Weights of a small mixture-of-experts language model, trained from scratch on English Wikipedia: 271M tokens.
Below are experts of layer 3 (counted from 0) of a mixture-of-experts language model. Rows are named router (the router's row for the expert) and show model dimensions 0-159. Each number is 500 + 50 x the weight over its row's rms, rounded and kept within 0 to 999. Numbers have three digits each.
After each expert's rows: "comes before" lists some tokens at least twice as common just after its tokens as in all text. This comes from a sample of Wikipedia text that the model never trained on. Tokens count by the router's weight.

# expert 28
router:456547417443518496475483584468539366553469489458451459478560469544493573526466552505439472475482574415503540571509576545463460502493452577525429535509504534524460541464497468448540522464556591473410469458526506493456435466562500484522462515502461519559378523523451490535522477515543526419453510497438508547542525492558576572476519492552376494453549447614588533468516510490551418611541528473446451435487435490487538559467504475562500494440550598461545471529497496573570533527484519
comes before: "s", "d", "ed", "al", "st", "t"

# expert 29
router:536578503451592499478449519575469524424523421536434554496466522525604502484479437446462489483482488530503374499541485494449558542472552525478424556580504482516456477487564480403498414477408499501575549464534483488562511591447530516409519531417540552419545416473568502555532579473562499487573569534490518483528497526524443435472547487538482487517499522597510431462474461552568599518484499502452515512444557512624465476529405549564547458590501475486510448414522432560441573436446428
comes before: " |", " 0", " 1", " 2", ";", " —"

# expert 27
router:524419417417551560488394399520602494491610473463528424571521472460561546537525439534438357523477531493408459492521619477583533462438614490526518501451494475460549543498523390462452511586474581467471486580492503538566573488459478450475456512398537442520548427536516513435504520496496468430568542565503435535548490578611595444516511457519585511612446439570500470528551546423500528383473522455579500524506558571539519493452495550439481566544413544500506540501447550389476539545486502
comes before: " |", ",", ".", ")", "–", "%"

# expert 17
router:464427484546470465543403479547468512550503471538480441585488484398531573509572532477570410569552482539442471420483596495475555480526549511568575511494517470510535468482539471483445499509369541529455621603436408558548504498533549420511581520550529447497506504601547486432503524538508534646484486518504491494426476460527490515548437459485569411551431481506433566559532429524525471558485521497546425525499521580431488502403537462515406568606539482532569501490487419518582485420455494
comes before: " |", ".", ";", "/", "00", "%"

# expert 11
router:502526454614618462445506639570510500444457426454509389496545460488534557542413490479484554521457595479472524528437512489528475588442562491478422461514521457545480439551455591529518583439562523500423514480548574534470486436540453556466494443523517434551629496504498481464482457544411636512517452483573561571507481513512520439509451448477513504530502445526447491532419618571474542457466569484547490510552554437619534507537515450447477546519579445518560500459506489511502416526482451
comes before: " a", " the", " ", " in", " to", " re"

# expert 4
router:444465398616461433502503467527490491528503588434512432609510558435617503436491467469592585533442535457496529482543474520551578454457442518548510497491500481558478493474521472530490576554458554563530607554453456483486514419566482541530586483506566529604470498491504454513501394583433514521429514457419599510492522546552457514595536477503469549570407450426440505541424491426483534575553422504574437502447432558430484524565501448543445587568642467479437428509497543504537524541493541
comes before: "\n", " The", " In", " He", " It", " This"

# expert 0
router:497605531531457578600616560492549528402482454464415443572506515504585497466564517584544530543526505368530521444596480437566435513489551520447488544454545442516383382562498428509577532454554463473485535457446506533461447480548503482572488475463430499521559433465497562514505451514456480463456484565507541525480407503551596480456448507528550574663503501576575541465462520495426573460480577488507485569599488397469442594458500497550517468545570465516595555450429527506513501475391494
comes before: " ", " the", " re", " a", " f", " first"

# expert 10
router:517523496540519477523560489460533507490510537397586526439545469523472462435372539455537507523477565547448556527409477484461459516463555531492577548478514478459563506489406494539526586391570446529519465413487531585557496548520475429491429447502546581484542512521429513557496497504440410445495486564468492510553519468569494450473490438492541531522470587561527526450549570518499583501457474482467540502621544415420431482481517439387620503459532504429455482478526489519485494507512522
comes before: " the", " a", " his", "ly", " by", " S"